Weights of a small mixture-of-experts language model, trained from scratch on English Wikipedia.
Experts: 64 experts in each of 10 layers, 224 clamped SwiGLU neurons an expert, 2 picks a token.
Training: 1635M tokens, 6238 steps.
Below are experts of layer 3 (counted from 0) of a mixture-of-experts language model. Rows are named router (the router's row for the expert), gate (a neuron's input weights, with its number), up (a neuron's input weights, with its number) and show model dimensions 192-255. Each number is 50 + 12 x the weight over its row's rms, rounded and kept within 0 to 99.
After each expert's rows: a language model's description of what the expert responds to. This comes from a sample of Wikipedia text that the model never trained on.

# expert 59
router:35 47 32 90 68 45 36 51 58 63 49 48 58 47 43 56 41 45 44 57 64 43 76 25 56 72 71 58 49 49 44 32 61 77 54 34 54 28 42 51 53 55 37 57 39 50 45 68 48 65 40 51 58 61 67 37 62 43 52 55 65 48 41 37
gate0:37 51 47 39 58 24 51 64 45 43 26 46 16 64 48 38 23 53 58 37 48 59 50 48 56 55 51 31 83 66 50 65 61 53 47 41 44 61 57 56 63 53 52 49 49 55 72 39 50 60 40 45 71 40 62 31 40 60 52 55 79 47 53 56
up0:26 64 56 54 64 45 57 43 45 38 63 43 56 50 37 52 63 22 63 51 56 47 44 44 49 49 71 48 59 49 45 39 41 57 73 50 52 53 70 61 67 67 45 46 54 65 61 74 55 74 47 51 25 47 52 53 45 51 55 50 37 35 36 53
gate1:44 42 56 61 58 74 29 59 52 64 46 34 47 58 55 38 55 59 40 47 35 55 79 60 57 66 30 28 44 42 43 61 70 44 43 50 50 49 51 40 61 64 58 54 09 42 48 65 38 48 71 51 27 54 63 50 41 53 67 37 38 49 52 33
up1:34 48 71 55 52 58 47 48 66 65 42 36 30 75 55 62 54 58 55 64 63 41 48 35 49 68 24 52 47 35 44 39 88 62 45 58 49 56 42 38 63 71 54 63 37 46 49 67 58 56 39 59 26 62 54 59 39 48 52 55 73 55 72 39
gate2:48 46 52 65 35 52 48 41 65 30 31 77 52 54 59 45 65 54 64 69 49 33 69 43 59 61 30 37 36 38 42 60 53 36 44 42 33 52 79 54 49 39 41 39 61 62 42 71 52 45 63 41 42 44 51 64 37 61 46 63 44 44 41 58
up2:32 43 41 54 39 42 64 44 41 29 42 36 33 50 47 40 74 55 60 71 42 33 57 52 55 33 47 74 56 55 63 70 58 43 62 53 55 46 46 55 20 64 75 67 54 44 50 48 65 68 61 52 46 46 29 57 40 45 36 63 36 46 33 66
Participles, particles, quantifiers. Past-participle endings and verbs, phrasal-verb particles, and quantifiers like including, such, both, many, as in carried away, made up.

# expert 27
router:49 42 48 38 56 49 59 44 55 57 74 51 36 44 81 43 65 46 55 39 86 39 41 72 34 44 75 60 58 62 47 33 69 66 37 38 37 48 54 52 44 44 65 66 44 35 55 24 58 49 57 60 29 66 57 32 42 63 51 44 56 49 38 24
gate0:53 64 52 60 46 42 55 57 53 68 39 59 83 47 45 43 53 38 47 46 55 48 64 51 49 60 64 26 46 51 47 70 49 57 52 48 47 47 58 58 64 48 39 63 65 50 52 48 52 46 38 56 32 57 62 49 49 59 47 53 53 41 53 31
up0:43 45 35 66 55 50 37 36 39 36 45 50 74 55 60 26 49 41 29 46 52 42 49 30 56 64 68 40 39 51 64 56 52 47 48 52 46 56 56 51 54 46 62 45 72 40 51 52 66 51 65 64 41 55 54 53 76 71 44 54 34 27 57 47
gate1:60 59 68 60 45 52 73 56 73 43 63 42 38 46 31 51 31 59 57 61 45 53 55 63 71 43 62 66 50 32 55 55 52 50 54 51 51 64 45 56 56 32 68 55 33 46 51 55 44 51 49 57 66 47 37 60 36 82 59 46 72 46 45 58
up1:39 50 62 36 52 38 74 40 46 67 40 47 60 66 38 42 42 11 47 64 68 34 48 42 47 60 29 16 49 49 58 60 49 44 61 47 61 61 35 49 37 75 35 54 42 38 62 33 49 47 36 55 39 53 51 53 44 67 41 36 51 53 54 55
gate2:73 61 53 43 40 64 55 43 63 58 56 50 42 43 56 35 56 66 47 46 45 37 66 57 32 34 38 27 50 50 35 53 36 76 19 70 58 49 37 44 57 36 51 45 38 16 54 45 50 66 36 64 70 55 45 47 50 52 56 80 48 26 62 61
up2:54 54 65 27 52 42 57 44 57 55 45 47 65 51 35 44 49 51 51 66 47 50 51 32 22 48 49 26 55 45 34 43 28 62 55 51 52 62 44 74 58 45 52 45 58 56 40 27 50 43 61 47 46 39 69 37 59 48 61 54 23 46 70 30
Plural s and pieces. The plural or possessive s ending nouns, as in origins, checks, bars, plus s or res after Un or res, as in Unsung, respiratory.

# expert 21
router:78 66 70 47 48 56 56 50 55 42 46 38 18 39 53 51 35 50 39 33 50 65 29 69 49 56 66 51 48 50 52 45 40 38 61 35 51 42 45 47 54 56 52 45 35 42 51 21 49 60 56 47 45 55 37 62 45 44 33 62 35 74 33 52
gate0:57 52 47 46 56 36 50 78 57 47 37 44 62 63 52 74 51 64 66 43 53 43 63 70 87 42 52 43 38 58 47 34 59 52 42 38 45 54 48 30 61 36 48 40 41 68 45 51 62 32 59 72 56 61 46 52 34 60 36 44 41 39 50 66
up0:54 60 44 57 69 60 41 66 49 49 68 49 53 58 43 65 50 81 63 56 36 39 29 73 83 46 72 44 49 76 42 44 60 38 58 51 52 61 72 57 49 47 62 51 20 54 46 47 59 41 50 49 76 63 38 60 43 50 65 54 44 74 75 46
gate1:60 58 58 76 58 40 37 41 52 53 46 48 40 47 44 58 57 53 46 49 42 43 51 57 44 44 61 64 29 43 59 51 41 63 38 32 59 54 55 49 44 71 18 39 57 40 69 60 48 44 69 56 42 30 65 51 31 29 54 46 54 38 52 59
up1:52 29 35 47 22 56 42 39 47 44 39 38 60 62 58 66 74 42 52 48 55 42 50 61 54 72 75 59 17 49 47 33 42 62 63 40 52 48 34 52 46 54 51 47 59 32 73 58 53 49 61 57 22 27 60 60 34 49 73 44 43 50 45 32
gate2:49 34 54 59 44 52 34 57 40 42 27 53 49 67 51 57 55 33 63 37 45 62 58 44 58 52 40 54 49 62 48 40 53 58 64 38 57 54 52 35 40 22 69 42 73 52 60 44 56 30 36 65 55 45 36 40 26 80 57 63 39 62 47 38
up2:29 33 51 36 38 37 32 41 50 53 55 37 73 56 36 49 30 49 29 55 50 54 34 58 53 37 43 32 64 62 50 36 50 44 29 58 33 76 60 38 46 66 71 42 57 43 62 61 49 38 56 55 47 40 60 32 50 64 66 69 49 34 42 47
Single-letter word endings. Final letters and short pieces closing rare or foreign names and words, such as Kodak, tusk, Týr, Krešimir, tyrfing.

# expert 10
router:56 42 55 44 58 42 66 34 59 47 47 45 38 35 59 40 57 35 33 42 54 50 61 26 64 91 50 42 69 66 41 55 38 74 43 41 66 54 47 27 37 67 48 52 47 32 35 50 31 78 66 41 61 48 67 39 31 28 59 55 54 67 50 51
gate0:33 43 43 42 58 63 54 68 47 54 49 66 81 56 23 25 37 53 47 63 58 57 50 61 39 46 37 56 31 41 57 46 60 34 45 46 41 58 57 64 33 43 53 45 50 50 32 39 62 59 58 43 58 72 48 43 40 50 46 59 56 73 35 34
up0:60 34 65 60 52 50 47 54 46 54 54 78 57 37 55 46 34 30 77 58 47 50 70 33 40 51 34 54 58 44 41 43 64 53 52 47 59 46 42 42 55 41 57 45 54 61 51 37 33 43 55 66 41 54 56 37 40 51 43 46 43 75 46 54
gate1:47 44 38 67 49 31 61 41 48 64 53 51 44 28 63 57 43 54 44 54 44 48 42 55 68 52 39 42 65 38 60 42 49 64 66 44 52 65 69 64 54 58 45 41 57 51 48 66 46 37 38 41 56 42 57 67 62 59 28 42 42 41 41 58
up1:65 32 40 58 41 59 50 54 58 43 57 52 56 34 54 51 47 63 51 29 43 57 58 67 64 46 43 54 55 55 54 38 40 50 49 42 27 38 47 26 39 54 38 61 56 54 35 39 67 39 60 57 26 42 57 56 60 54 59 39 45 46 43 37
gate2:43 51 30 66 65 48 60 53 61 42 27 61 51 54 58 44 51 44 62 61 40 42 55 32 41 47 57 47 54 71 67 63 32 54 51 49 51 48 35 52 36 54 55 50 36 52 41 66 48 66 35 51 41 52 59 70 47 55 52 51 21 22 59 54
up2:64 43 48 68 29 57 49 40 39 48 47 41 44 26 58 50 45 67 68 52 60 40 47 46 36 65 44 46 55 38 56 57 29 25 60 53 54 61 31 38 70 47 48 38 34 68 38 67 78 45 38 64 42 53 49 57 65 57 56 54 61 51 66 53
Word-ending pieces. Final or middle pieces of common English words, often noun and verb endings, such as disgu-ise, encro-ach, cl-ash, peb-bles.

# expert 8
router:36 49 33 74 51 60 42 58 58 54 50 60 53 56 44 66 62 52 37 60 33 55 65 49 42 57 70 67 45 44 37 34 36 66 41 31 64 21 40 52 40 54 35 70 45 44 46 38 46 57 64 46 54 63 67 52 75 60 58 39 47 36 56 23
gate0:50 38 59 51 38 65 56 45 38 57 57 41 35 48 43 33 46 61 50 50 57 32 39 56 38 64 41 58 38 52 50 47 45 56 56 51 50 59 57 57 46 48 39 26 29 62 58 38 38 58 39 49 63 48 58 55 43 39 36 54 54 42 53 42
up0:64 35 70 52 42 68 59 59 48 39 69 41 41 47 44 37 45 51 59 59 37 30 43 89 24 42 47 68 49 44 51 60 61 62 41 65 32 45 58 73 63 55 43 33 51 60 54 60 43 60 36 43 60 50 64 59 44 33 40 46 56 26 37 49
gate1:51 49 61 32 63 50 59 55 54 22 64 64 48 41 46 50 57 51 52 52 39 47 15 61 58 49 60 41 59 29 43 73 38 65 39 27 43 74 37 45 21 59 71 65 48 32 62 45 57 43 46 62 49 57 71 49 35 49 42 27 50 46 36 43
up1:51 66 61 60 39 18 60 39 43 56 48 57 77 60 54 62 65 52 53 61 61 73 45 34 50 60 63 38 60 68 53 38 38 56 51 31 56 49 45 55 51 52 40 29 51 45 34 65 57 56 29 24 46 52 45 51 22 40 48 40 56 15 62 71
gate2:48 53 38 48 50 35 33 44 43 54 12 55 50 49 78 67 26 42 54 33 49 46 50 63 34 37 48 42 49 63 47 63 59 46 49 29 54 44 48 56 58 37 50 45 40 67 70 53 47 24 60 53 25 26 42 48 56 43 62 65 65 40 54 38
up2:36 68 47 50 43 60 36 47 62 58 55 66 40 40 49 63 57 60 45 53 52 34 51 36 26 32 45 59 50 61 59 50 53 71 68 76 39 46 54 42 53 37 55 57 78 47 57 46 50 63 40 58 53 54 32 32 40 65 35 47 38 31 47 28
Ordinals and modifiers. Adverbs and adjectives like first, new, later, former, then, next, again, two, mostly after a, the or was, as in next door, last ever.

# expert 29
router:36 58 40 48 64 57 57 43 49 57 68 23 38 47 71 62 57 45 36 53 63 62 48 60 36 57 45 57 54 43 32 59 43 66 54 70 45 43 40 50 45 61 47 55 31 42 55 37 59 49 45 52 55 65 60 54 60 53 25 35 56 53 43 45
gate0:60 44 43 44 47 47 45 41 52 64 38 48 37 58 55 54 40 67 37 65 65 64 66 49 52 53 60 47 52 48 36 43 50 56 45 41 34 60 43 34 43 34 51 49 45 52 71 51 44 26 69 60 45 72 59 43 42 43 62 49 58 53 78 45
up0:34 62 46 49 35 34 39 12 52 39 47 39 52 27 51 52 34 42 51 51 29 44 49 46 59 85 68 37 56 49 66 57 43 52 53 29 53 45 42 56 44 35 48 29 44 51 61 57 31 45 54 53 62 53 51 48 57 49 52 38 64 56 48 63
gate1:53 46 53 58 31 63 66 74 60 61 72 40 62 52 24 24 57 66 55 82 50 29 36 53 55 51 40 48 46 55 40 45 78 57 82 52 35 49 49 60 31 35 66 36 46 40 65 45 47 54 62 54 52 43 56 32 43 73 41 32 55 55 57 35
up1:47 49 61 50 46 54 47 39 45 43 54 52 44 50 35 38 54 35 72 28 54 46 65 49 60 27 63 62 71 68 26 26 53 48 59 46 43 27 32 47 46 63 57 41 55 26 46 59 16 64 61 59 48 49 65 57 43 49 47 46 48 26 42 42
gate2:48 59 67 38 70 62 50 32 37 72 42 62 56 56 54 60 57 40 40 46 64 54 41 25 65 42 46 67 34 22 62 46 46 30 45 27 38 45 39 33 52 43 45 38 47 50 61 46 62 41 55 50 33 45 30 56 42 32 55 43 37 45 37 39
up2:54 34 69 46 67 47 50 55 48 45 39 52 70 65 47 47 46 51 62 46 56 35 60 56 52 48 54 51 61 36 68 32 51 41 25 40 52 42 50 34 44 50 44 48 54 35 41 55 46 52 63 19 33 53 39 41 54 30 37 55 51 40 56 27
Ordinals and superlatives. Ordinal words and suffixes and superlative endings, such as first, second, last, final, the th of sixth or north, riches-t.

# expert 33
router:30 70 41 45 56 35 35 47 54 48 53 43 72 35 57 40 50 46 45 71 57 49 33 06 26 51 35 40 46 64 59 57 61 71 54 69 51 39 77 50 47 53 35 53 60 44 50 48 37 79 47 63 40 43 54 57 48 34 42 64 73 45 58 61
gate0:52 67 47 56 42 33 59 54 39 47 57 63 51 61 35 34 73 49 40 46 64 60 59 44 56 55 47 47 65 33 47 44 55 55 39 62 51 59 65 34 45 46 25 44 63 56 60 32 52 38 59 46 58 34 51 43 41 38 41 60 40 59 38 28
up0:52 49 35 44 34 53 63 46 61 59 51 42 30 56 31 41 54 53 46 52 56 39 57 40 50 45 60 57 36 54 51 31 34 68 49 45 40 30 67 74 45 44 47 51 56 46 51 41 34 48 75 43 63 39 38 71 48 44 60 31 48 49 35 38
gate1:47 54 56 21 58 29 33 27 56 49 46 48 74 19 50 50 68 48 30 45 58 51 59 39 46 49 64 63 75 32 45 68 19 59 54 38 26 62 58 42 54 43 42 47 46 45 55 48 66 44 46 67 53 65 31 50 49 70 49 55 55 37 39 62
up1:38 54 60 53 39 73 43 27 44 20 52 44 69 44 63 73 41 44 49 41 54 38 58 50 48 54 68 57 50 59 71 56 61 54 45 40 53 33 67 68 45 18 43 59 31 61 44 52 60 46 42 22 54 33 35 63 37 46 51 78 57 43 55 38
gate2:23 59 57 48 51 65 34 60 31 36 58 42 56 38 61 55 48 54 69 56 47 49 39 55 49 41 50 60 42 55 41 54 61 36 43 45 39 15 42 45 62 53 59 59 65 46 61 65 41 64 38 41 59 18 47 65 47 78 40 57 50 38 18 39
up2:30 57 59 48 48 49 43 62 20 74 61 47 50 46 57 54 57 80 61 41 43 40 37 51 49 32 64 62 62 77 42 60 61 46 50 56 58 49 41 54 56 49 52 50 44 47 59 53 35 52 42 47 62 56 41 52 51 59 75 58 79 20 65 57
Mid-word consonant clusters. Middle pieces of Latin-derived words after a prefix such as comp, in or cert, as in compass, inquiry, wrecked, certificates.

# expert 22
router:47 27 43 53 51 64 71 48 50 78 41 54 58 42 49 53 67 60 54 67 48 65 57 39 53 59 40 55 53 51 26 34 52 57 48 42 61 33 62 34 46 56 47 64 51 40 41 64 52 44 35 32 56 32 67 52 52 30 35 36 52 57 55 57
gate0:56 72 42 51 36 50 62 47 51 53 56 51 38 56 51 71 80 28 45 48 41 55 37 39 51 70 32 30 79 59 41 50 44 34 66 32 33 64 33 64 45 53 53 62 62 48 35 33 35 55 55 50 44 68 72 55 73 49 36 52 56 54 52 53
up0:21 50 45 42 39 42 59 40 42 54 41 42 47 52 57 53 70 57 69 58 55 52 40 45 64 53 45 43 78 42 39 47 60 15 47 57 62 69 47 59 59 64 59 64 78 69 51 37 22 66 43 65 45 45 59 59 63 38 51 52 56 54 46 23
gate1:42 69 47 55 25 47 48 38 36 46 37 72 27 29 44 48 62 58 36 56 55 37 55 50 33 41 51 57 45 52 42 64 35 46 62 43 48 43 49 56 50 51 44 43 41 48 45 29 46 59 52 56 71 48 45 49 39 50 64 45 53 51 62 43
up1:55 40 46 60 49 46 36 65 53 56 65 36 49 63 69 50 71 55 51 60 46 33 56 44 44 80 43 57 41 58 31 43 57 28 58 46 45 45 67 60 61 60 66 60 51 54 48 31 46 45 40 55 44 45 43 78 43 37 37 36 57 61 35 44
gate2:33 54 49 67 71 38 52 53 63 40 40 55 53 63 64 46 60 48 48 68 46 42 48 41 59 43 54 34 54 36 56 63 49 13 72 40 52 74 64 32 59 64 54 46 53 39 62 43 36 39 46 53 47 52 47 41 55 50 51 48 37 68 46 37
up2:34 54 55 55 22 42 58 45 55 43 60 43 58 42 65 39 46 44 62 53 65 37 32 65 80 30 70 56 56 57 48 66 58 27 35 37 33 74 41 73 57 66 28 69 54 40 45 52 47 39 51 54 34 56 53 51 64 26 37 69 51 36 51 32
Word-initial fragments. Lowercase word-opening pieces after articles or auxiliaries in narrative prose, such as fire-d, dis-, mis-, sur-, dem-olishing, sch-edule.

# expert 61
router:43 62 68 53 60 44 36 31 55 35 66 47 48 52 66 59 60 40 57 42 35 53 50 65 53 53 34 46 56 62 59 50 51 31 35 45 37 65 59 43 41 30 53 72 51 62 56 43 46 51 38 54 43 61 60 57 68 65 50 49 36 36 37 63
gate0:55 36 70 49 59 42 69 56 41 76 52 45 58 43 45 42 58 46 34 14 33 53 50 40 31 51 30 42 19 24 52 34 24 41 64 61 52 41 56 39 66 38 55 37 53 64 36 47 57 40 34 64 50 36 52 49 36 63 59 30 53 51 64 46
up0:68 57 52 33 68 48 56 53 51 46 54 42 51 42 61 48 45 35 51 27 47 64 60 58 35 46 54 61 56 40 43 10 45 20 59 46 44 38 44 22 77 48 46 35 76 49 52 57 38 55 50 54 52 47 51 41 47 42 45 57 61 57 57 56
gate1:42 62 55 61 64 49 38 75 29 57 40 70 56 42 38 19 64 54 61 47 46 28 71 41 53 50 71 46 48 55 54 59 51 50 58 42 60 52 55 69 48 52 60 55 51 52 67 79 50 57 50 48 60 59 63 60 40 54 75 26 35 25 44 69
up1:63 64 62 70 73 29 47 36 48 42 37 37 34 50 36 37 62 62 43 57 46 50 43 52 47 57 59 63 57 50 38 53 64 35 49 50 48 27 43 60 46 67 75 66 34 37 41 51 62 52 61 46 40 59 47 61 47 62 51 56 43 64 36 44
gate2:44 44 67 40 53 58 36 25 52 35 78 63 55 39 50 61 70 42 39 60 49 69 49 42 26 33 49 49 61 46 29 45 53 49 42 41 49 42 48 45 45 46 32 56 48 41 56 61 57 12 29 47 62 23 71 54 48 54 63 68 45 63 57 39
up2:58 54 65 47 50 52 34 13 48 41 58 40 55 44 39 58 68 57 40 69 63 88 64 37 39 38 53 59 64 47 33 37 48 42 48 40 46 32 34 47 36 32 37 33 44 43 51 58 38 25 14 70 63 30 47 44 61 60 52 59 35 69 47 49
Row and bullet starts. Line-initial table pipes and list hyphens, plus infobox field labels such as Born, Date, Genus, Class, Preceded by.

# expert 7
router:57 39 24 51 67 26 41 26 24 67 55 16 45 45 55 67 50 33 54 53 69 56 65 72 31 23 37 59 53 57 53 67 54 61 53 32 32 39 28 66 27 41 53 68 28 53 57 39 42 68 36 52 45 58 53 44 58 41 57 51 29 45 67 27
gate0:53 38 57 57 42 46 62 54 67 42 60 60 49 50 37 41 48 53 23 58 62 52 58 48 47 61 53 48 36 53 30 47 38 42 60 39 42 40 27 52 62 45 51 68 37 62 62 32 55 62 57 50 40 73 43 54 40 29 25 63 52 35 52 53
up0:50 55 71 74 58 34 68 34 51 43 57 63 25 45 36 37 44 45 66 58 33 42 51 45 47 49 65 64 62 71 51 44 37 41 51 50 47 55 73 45 77 56 41 78 48 52 56 45 44 34 51 30 45 24 43 64 45 53 50 22 58 65 48 64
gate1:72 47 19 44 64 56 74 46 18 57 73 66 70 71 35 54 70 55 55 59 58 41 50 59 50 29 57 41 48 42 54 47 30 41 54 41 44 48 46 32 49 44 56 37 51 54 41 60 25 40 64 45 53 85 65 57 58 51 60 57 76 20 69 63
up1:65 44 61 63 46 67 59 60 50 36 43 68 36 49 44 30 57 65 31 45 54 44 66 33 50 62 46 32 57 53 57 55 41 36 75 48 44 42 40 54 63 41 40 68 42 63 62 59 48 43 52 49 32 66 46 47 39 84 34 49 31 36 37 32
gate2:19 54 64 39 61 62 52 58 67 53 48 41 63 49 45 41 48 61 46 52 48 47 31 56 41 60 55 49 55 52 70 58 53 66 48 50 64 78 57 37 55 50 64 55 60 49 63 30 55 57 50 61 65 39 24 58 47 62 59 51 44 35 62 64
up2:33 60 45 36 08 68 40 50 49 49 57 64 63 49 48 44 72 56 62 51 67 71 39 51 61 75 77 53 46 31 43 68 55 54 45 38 56 50 54 59 49 40 53 33 60 60 73 34 53 63 50 44 72 58 34 44 62 60 54 56 78 48 43 52
Locative and purpose prepositions. Prepositions such as in, for, at, on, during, after verbs or nouns and before the, a or his: released in, set at, during.

# expert 40
router:75 46 59 36 48 47 26 52 35 53 41 51 28 46 71 52 59 68 61 39 57 76 48 40 44 49 74 51 56 59 41 62 51 51 48 47 46 33 53 46 25 42 59 45 43 29 59 36 55 56 55 65 48 57 46 42 61 57 40 70 47 56 45 49
gate0:42 61 31 49 40 74 57 27 66 66 51 59 67 53 62 43 51 43 51 44 58 53 57 57 42 44 51 41 45 31 24 43 36 35 61 59 52 36 44 67 60 80 58 13 34 65 56 41 40 34 51 54 46 31 56 62 53 47 44 35 50 48 30 28
up0:45 16 62 50 52 49 31 31 53 56 38 48 53 53 37 39 36 48 50 43 53 40 52 57 46 49 44 49 74 35 72 26 49 56 49 46 39 54 64 44 49 51 55 47 55 44 36 53 45 65 46 43 38 48 66 28 32 26 38 59 34 51 55 61
gate1:34 53 42 49 54 41 63 41 44 55 43 43 61 47 67 35 76 46 73 67 72 44 55 68 51 61 42 44 56 46 54 59 52 64 49 44 51 60 43 51 50 47 50 54 35 72 42 44 64 62 58 58 51 53 41 47 60 43 20 64 47 51 60 53
up1:21 43 48 51 67 76 43 54 64 55 69 58 38 60 40 60 69 43 34 77 22 66 65 42 38 54 47 49 49 37 42 42 53 68 54 32 31 53 53 41 82 40 71 51 64 57 60 54 37 33 56 49 39 43 62 34 45 50 41 44 49 52 78 59
gate2:74 53 54 62 39 48 59 58 35 58 49 49 73 34 45 65 51 50 44 59 73 34 45 37 63 25 47 32 43 59 62 61 62 78 53 48 62 55 51 60 32 48 88 38 40 43 73 48 41 65 46 52 59 43 56 37 57 42 50 53 55 49 42 62
up2:61 77 41 66 43 44 56 50 46 44 79 58 74 32 57 44 37 81 72 62 46 47 71 41 64 68 44 64 31 40 44 50 56 58 49 41 34 45 43 44 28 34 56 53 52 37 34 51 28 57 73 49 54 46 58 46 45 36 57 49 57 47 29 52
Noun, adjective suffixes. Word-final suffix pieces, mainly in technical or academic words, such as codec, paradigm, lithography, renewal, meta-analysis, plural s.

# expert 44
router:58 41 52 80 59 59 73 30 55 56 34 44 57 13 54 38 58 66 43 58 70 52 47 17 31 47 51 21 61 48 51 27 69 52 51 57 55 54 51 34 61 60 44 25 41 33 43 38 46 65 59 60 37 34 59 83 44 24 25 44 63 50 45 58
gate0:62 44 84 51 69 59 38 61 55 47 56 35 61 52 59 35 49 50 59 38 33 32 57 43 47 34 37 38 55 51 41 45 52 35 29 63 46 49 45 41 59 40 52 31 70 44 52 43 44 66 42 72 40 53 64 44 54 67 37 53 21 71 58 56
up0:45 38 39 48 40 49 50 70 35 57 62 57 56 37 51 41 80 55 62 42 26 49 59 29 39 53 43 38 31 45 30 58 63 58 48 46 74 41 31 69 52 58 44 50 70 50 43 68 56 73 61 26 58 45 55 61 30 52 54 31 40 60 50 45
gate1:65 37 42 41 65 47 48 31 48 48 56 45 52 69 56 60 31 43 46 62 32 53 50 59 38 40 38 29 44 43 66 38 48 48 39 48 58 43 66 53 75 44 60 59 47 34 51 54 62 47 58 47 70 48 61 31 25 56 54 41 52 29 43 44
up1:50 37 30 53 46 47 33 29 73 23 51 49 52 40 55 34 50 56 44 45 68 45 69 50 56 53 55 74 44 53 29 42 44 37 59 56 59 72 53 56 65 53 75 29 52 45 62 44 48 58 65 58 65 46 50 38 47 64 65 35 57 49 34 32
gate2:36 69 27 56 50 40 71 45 39 54 57 35 58 50 41 51 55 36 67 52 49 54 51 49 69 36 42 54 45 43 55 37 33 38 70 54 57 60 74 66 34 43 44 40 64 43 67 43 47 34 43 49 42 16 40 50 48 46 57 48 67 51 51 53
up2:50 57 50 41 26 25 50 67 45 54 37 50 66 42 53 32 41 50 54 70 43 40 43 64 75 47 60 37 48 43 21 43 46 41 61 41 46 70 48 55 50 43 53 42 61 60 51 54 49 58 54 33 39 51 37 39 43 49 68 46 53 33 35 62
Mid-name consonant clusters. Consonant clusters inside uncommon foreign names and words, e.g. Ya-rm-ouk, Z-amb-rano, Wolni-ew-icz, Z-opp-i.

# expert 42
router:59 34 43 69 67 53 59 38 44 48 64 56 79 54 55 59 74 48 52 55 35 49 72 57 48 41 53 67 62 59 44 35 70 68 43 42 51 27 44 70 46 31 46 71 21 60 57 39 58 59 44 53 57 59 62 62 53 71 70 52 61 63 57 36
gate0:62 63 48 37 42 58 54 70 41 43 46 35 49 44 56 54 67 58 41 38 56 60 43 66 62 56 67 36 87 38 38 54 42 43 29 41 68 55 59 22 48 53 65 39 26 51 71 47 58 43 40 35 54 41 45 60 50 58 25 37 52 35 63 55
up0:59 56 45 45 60 51 58 47 53 55 40 56 65 53 58 49 58 45 62 68 39 62 32 37 45 46 36 59 48 55 42 60 70 53 32 30 34 62 65 50 55 22 40 34 35 53 50 49 62 43 44 35 63 54 52 69 41 61 24 54 62 39 44 69
gate1:58 62 48 54 45 54 51 70 67 50 36 51 59 57 40 67 67 51 55 46 76 49 47 63 72 45 37 35 57 61 34 45 47 52 55 39 45 43 61 67 63 56 57 50 45 45 42 35 62 39 46 57 58 46 20 45 45 49 46 60 53 55 70 33
up1:53 70 65 57 68 49 75 45 79 66 36 44 38 50 55 45 49 73 47 48 40 75 49 48 56 55 74 39 36 46 37 62 45 55 38 48 58 56 35 39 48 40 54 42 60 52 59 19 75 49 42 33 29 44 67 54 47 56 40 36 46 52 50 57
gate2:51 47 54 41 49 55 32 64 44 52 55 65 37 42 47 58 55 47 76 48 60 52 55 62 52 51 41 33 41 68 34 54 50 56 55 22 33 73 77 33 41 48 50 60 58 54 34 43 36 58 57 49 38 44 45 57 48 38 57 35 33 49 35 44
up2:40 45 40 70 28 48 38 48 75 46 42 51 54 32 35 47 55 40 70 47 58 39 31 36 54 35 25 34 65 51 38 76 49 59 46 51 41 45 48 42 43 56 56 30 73 62 59 65 28 71 31 28 35 49 51 46 25 50 65 18 49 36 35 54
Copulas and auxiliaries. Forms of be and have and linking words after subjects or 'considered to': was, is, were, be, become, as, had.

# expert 24
router:57 43 42 42 59 70 50 62 44 47 41 48 36 38 44 53 59 30 46 51 56 56 45 52 44 43 65 50 24 42 55 37 59 49 60 56 58 64 55 52 47 63 43 40 55 67 39 58 63 56 54 52 45 47 45 34 51 68 53 47 48 51 54 49
gate0:42 51 59 71 50 52 40 58 31 37 59 60 40 54 36 41 53 55 40 55 63 62 27 38 44 52 57 56 53 34 59 45 52 47 47 41 61 26 62 55 63 72 48 64 63 43 66 50 57 64 36 59 42 58 45 76 41 40 57 69 55 63 52 55
up0:37 59 57 64 45 39 45 59 55 58 75 37 51 63 55 34 41 51 71 75 44 56 68 35 43 56 51 33 50 65 45 48 42 52 58 46 44 52 69 62 58 55 62 72 31 44 82 60 62 55 45 52 54 42 47 69 40 21 49 58 36 46 56 70
gate1:46 57 45 63 52 40 49 52 47 50 72 47 35 53 61 63 49 57 57 61 44 61 55 55 63 42 46 14 57 27 40 54 36 39 53 35 53 77 34 43 72 82 55 31 43 50 51 50 53 49 49 64 49 48 42 38 48 61 46 50 44 34 66 70
up1:24 26 53 52 59 43 45 38 46 59 63 58 41 45 60 44 33 69 46 73 43 58 60 45 45 42 54 36 52 51 47 35 29 38 27 41 48 59 29 50 76 41 74 31 60 80 55 43 81 53 59 51 52 51 50 28 67 52 48 46 56 50 36 49
gate2:48 37 40 50 29 78 60 47 50 37 50 62 54 70 49 52 36 40 46 50 45 39 57 64 61 54 27 32 58 55 42 25 65 43 54 39 28 41 68 56 31 55 64 52 36 45 57 45 53 61 57 34 54 68 34 59 37 71 50 37 63 62 44 40
up2:44 43 47 66 51 48 59 36 47 20 27 33 63 51 49 37 71 63 72 56 55 43 56 26 31 40 39 39 32 40 60 61 35 67 37 52 53 40 38 68 42 46 48 42 56 71 57 35 40 27 50 65 67 68 56 53 47 54 48 55 58 56 61 54
Hyphens and slashes. Hyphens, dashes and slashes joining compound words or forming markdown table rules: top-rated, in-game, 28-minute-long, |---|.